{
  "normalize_top_k": true,
  "routed_scale": 1.0,
  "router_z_loss": 0.001,
  "n_head": 7,
  "head_dim": 64,
  "vocab_size": 37993,
  "norm": "rmsnorm",
  "norm_place": "pre",
  "positions": "rope",
  "attn_scale": 0.125,
  "decay_fraction": 1.0
}
Below are experts of layer 9 (counted from 0) of a mixture-of-experts language model. Rows are named router (the router's row for the expert), gate (a neuron's input weights, with its number), up (a neuron's input weights, with its number), down (a neuron's output weights, with its number) and show model dimensions 64-127. Each number is 128 + 32 x the weight over its row's rms, rounded and kept within 0 to 255.
After each expert's rows: "gets" lists some tokens that make up at least twice as much of what it gets as of all text; "comes before" lists some tokens at least twice as common just after its tokens as in all text. This comes from a sample of Wikipedia text that the model never trained on. Tokens count by the router's weight.

# expert 1
router [133 134 120 102 140  82 128 183 104 115 147 154 107  84  75 174 129 114 163 103  93  79 155 175 127  51 111  75 105 109 116 119 141 138  43 172 182 144 171 130 125 136 107 125 167 110 139 101  58 107 108 164 117 142 132 171 127  84 119 159 131  85 131  88]
gate3 [107 108 115 117 137 146  75 120 143 153 144 113  65 159 162 168 102 154 105 118 190 113 102 160 113 177 166 146 173 132 171 138 161 136  98 110 136 150 145 108 162 119  95 106 181 115 173 178 176 146  77  99  84 168 107  96 154 128 115  79 105 118 125 124]
up3 [ 93 121 136 135  99 113 133  98 125 122 100 158 109 118  78 113  88 157 103  86 143 115 144 147 147 145 186 114 150 200 119  97 150 140  88 138  91 136 193 108 120  95 161 130 203 145 126 128 134 135  67 120 118 177 118  93 117  83 157 107  78 130 122 198]
down3 [102 167 110  52 148 189  98  98 118 107 100 136 149 150 194  67 148 121 165  80 129 105 183 160 107 166  94 118 157 101 111 155 133 124 178 195  85 142 149 137 150 100 129  84 114 199  97 183 148 143 130 133 121 174 133 142 137 117 140 104 170 117 132 112]
gets: " |", "-", "|", ";", ":", " /"
comes before: " ", " —", " W", " •", " +", " -"

# expert 17
router [123 128 144 117 118 120 105 212 119 115  93 103 189 168 100 183 111  95 136 129 135 122 151 159  86  75 102  91 196 103  90 131  72 108  49 152 159 139 165 128 110 134  83 188 116 185  88  98 106  86  55 140 127 120 167 221 133 132  68 163 127 108  59  72]
gate0 [120 113 153 159 169 112 124  56 168  93  66  70 102 106 109 137 126  94 131 158 144 151 109 127 117 139  91 118 177 138 127 108 145 139  96  83 136 148 198 122 162  97 114 140 104 115  80 103 133  84 113 131 140 107 104 142 172 130 145 114 131  87  70 108]
up0 [ 99 157 168 137  90  97 118 123 119  76 125 119 119 113 106 203 112 105 125 157 114  76 145 181 155 134 142 127 151  92 113 125 156  81 131 144 118 143 133 115  94 123 129 162 104  42 157  90 136 167  63 114 154 105 121 140 138 101  66 101 131 104 164 139]
down0 [193  66 143 118 142 162 163 129 158 121 165 118 106 141 103 122  94 108  65 170 122 121 164 114 140 142 134  71 107 125 124 148 126 159 129 139 122 107  88 165 154 107 103  87 143 145 113 180 111  26 131 175  89 116  53  91 146 143 143  71  38 120  98 171]
gets: "1", "0", "2", "3", "4", "5"
comes before: " |", ".", "–", ",", "0", ";"

# expert 13
router [110 145 155 158  97 118  99 189 139 146  82 107 145 145  67 170 104  98 160  91  90  96 135 150 126 132 111 166 165 103 102  97  61 114  82 195 171 116 140 141 125 153  99 158 196 159  95  84  91  68  92 177 150  94 175 157 110 134  73 142 126  90  82  82]
gate3 [ 90 172 123 154 122 128 130  84 178 175 145 128 132 165  71 111 166  89 104 130 122  68 116 166 123 108 132  81 158 131  84 125 173 154 101 134  84 124 122 126  97 154  99 139 150 129  93 111 133 159 139 150 100 140 100  61 110  70 127  85 163 134  94 160]
up3 [141  48 112 142 114  94  88 180  86 161 137 127 162 166 169 140  85 121 118 169  70  85 101 113 181 132  80 155 154 113 127 155 100 109 168 113  97 132 149 121  82  89 138 107 139 126 157 177 136 111 105  90 165 121 145 155 172 160 169 167  80 118 141  97]
down3 [111 129 140 182 115  79 112  94  97 110 158 118 120  94 165 169 116 120 112  88 160 139  77 128  88 109 145  81  91 141  67 116 120 144  78 128 112  42 115 115 127 154 113 145 125 193 132 140 176  88 101 141 162 131 149 147 143 111 164 158 124 172 193 142]
gets: ",", " and", "),", " but", ";", "\","
comes before: " and", ",", " he", " but", " which", " as"

# expert 14
router [127 137 144 101 135 138  81 207 103 108 154  73 159 140  87 164 121  54 118 123  95 133 183 187 103  45 104 106 229 105 178  84 120 121 105 157 136 138 132 103  94 130 117 111 115 143  84 133 112 129 105 119 131  60 145 177 118 125 113 150 109 111 119  96]
gate0 [150 109 144  67 172 106 183 100 114  95 143 152 143 117 120 142 120 121 141 152  99 158 184 147 140  94 158 106 135 137 119  82  87  88 111  63 132 101 126  56 138 161 140 150  58 109  99 172 142 154 184 167  56 144 172  59  82 115  85 144 145 105 134 163]
up0 [186  97 117 108 124 174 148 116 142  74  99 138 144 186 107 125 138 115 168 170  55 162 132 154 113  70 176 153 135 137 120  51 114 141 131  94 191 158  81  85 131 103 148 175 104 112  87 131 142 104 192 152  84 123 121 129 141  66  88 149 130  99 152 150]
down0 [125 143  50 114 130 131  78 111 161 133 144 195 100 167 203  68 115 143 100 115 123 133  95 201  57 125 187 167 106 140 178 135  97 163 117 120 116 200 140 153  90 135 211  72 145  90 106 166  99 144 149 118 143 119 114 144 102 177 189 142 186 152 138  94]
gets: "\n", " |\n", ".\n\n", "\n\n", "==", ")\n"
comes before: "-", "|", "==", "The", " was", "==="

# expert 16
router [123 145 110 133  85 142  87 205 149 157 121 146 146 143  73 203  98  93 175  76 113 138 147 183  83  93  97 145 139 166 126 112 111 118  73 203 144 152 158  87 119 114  84 145 152 121 114 127 135 106 122 166 157 149 119 178  67 134  88 144 162  56  63 110]
gate3 [119 162 172 187 158 116  89 120  84 190 129 124 111 140 197 119  75  68 149 155 121 128 142 136 141 161 133 135  97 116 144 146 108 108 133 123  88  49 106 123 121 142 139 137 107 129 140 165 130 106  79 145 134 110 175 108 115 122 167 162 125 115  93 149]
up3 [147 142 129  81  81 154 106  54  86 125 141 156 171 153 141 138 138 184  88  67 139 123 152 160 105 142 122 125 110 106  94 163 145 106  96  78 100 154 147 170 130 129 170  95 154 181 101 180 170 101 107  79 110 134 166 137 123 140  61  84 125 107 163 169]
down3 [106 142 137 106 139 182 146 184 137 132 129 122 154 111 142 137 135  89 121 119 142 143 111 128 139 105  56 124 134 135 100  75 163  85 160 112 101  81 138 114 106 127 127  83 149  75 151 144 139 130  60 134 116  77  97  95 118 132 114  95 166 143 127 115]
gets: " in", " |", "|", " the", " In", " on"
comes before: " ", " the", " September", " October", " May", " November"

# expert 5
router [129 124 161 137 100 106 120 167 156 140 137  90 131  97  87 176  93 104 191 127 122  93 153 149  97 125  87 103 144 118  95  84  87 104 136 171 150 117 142 111 140  88  91 108 148 146 113  90 114  85 111 159 140 101 129 153 121 155  91 143 130  98  87  87]
gate0 [ 86 137  65 133 138 124 102 153 137 180 155 157 132 119 103  88 122 178 149  72 115 113  71  76 139 106 139  71 178 145 102 120 108 131 125 154  97 119 136  62 105 148 140  78 169 166 126 111 149 155 102 176  87 129 103 128  89  78 149 117 205 151 217 140]
up0 [140 116 163 122 168 130 100  93  88 112 124 173 142 108 131 134 170 128 145  95 123  96 136  84  63 150 183 136 154  89  78 160 120 117  91 149 168  82 165 145 125 130 100 145 158 113 146 140  79  98  93 105 227 151 105 156  74 147 123  76 119  81 195 119]
down0 [134 161 102 148 134 139 150  96 187 181 145 115 108 132 110  55  99 162 122 145 140 128 113  94 129 151  88 140 133 163 100 146 180 145  82 167 115 112 174 196  62 106 156 128 154 158  84 162 159 148  41 135  85 166 155  62 166 151 153 118 106 138 125 126]
gets: " of", " for", " by", " with", " at", " to"
comes before: " the", " a", " his", " that", " her", " he"

# expert 23
router [121 124 149 137 102  87 139 207 128 151 126 181  85 168 129 157 100 144 117 132  83 122 111 183 106  79 107  97 157  84 107  72  69  68  72 179 226 126 137 105 100 117  68 134 142 102 108 102 105 134 132 158 141 150 175 110 140 125 125 161 117  49 134 111]
gate0 [155 118  84 118 183  79 166 105 117 172 111 105 148 130 110  87 152 151 112 178 106  98  87 153 201 121 117  88 133  57  84 119 196  95  83 162 134  83 143 134 127 146 165 216 127 100 109 123 142 147 127 178 105 109 160 131  89 143  99 160 105 133 131 132]
up0 [146 155 135 126 189 114 171 134 107 129 169 115 152 198 135 140 127  85 152 176 129 134 127 135 213  85 108 120  85 115 176  89 119 137 134  85 168 116 186  97 158 172 118 149  90 101 101 119 134 137 111 151  89 167 167  87 202 107  89 163 103 124 106 129]
down0 [ 96 101 163  65 138 114  94 120 158 109 159 132 145 137 149 167 122 176 136 134 139  72 134 109  98  67 156 105  72 145 176 106 132 121  96  84 146 142 178  87 127 155 114 169 140  97 145 156 138  94 129  95 124 196 134 132  89 128  94 120  62 183 126 140]
gets: ".", " used", " up", ").", " released", "ed"
comes before: " to", " in", " by", " The", " on", " as"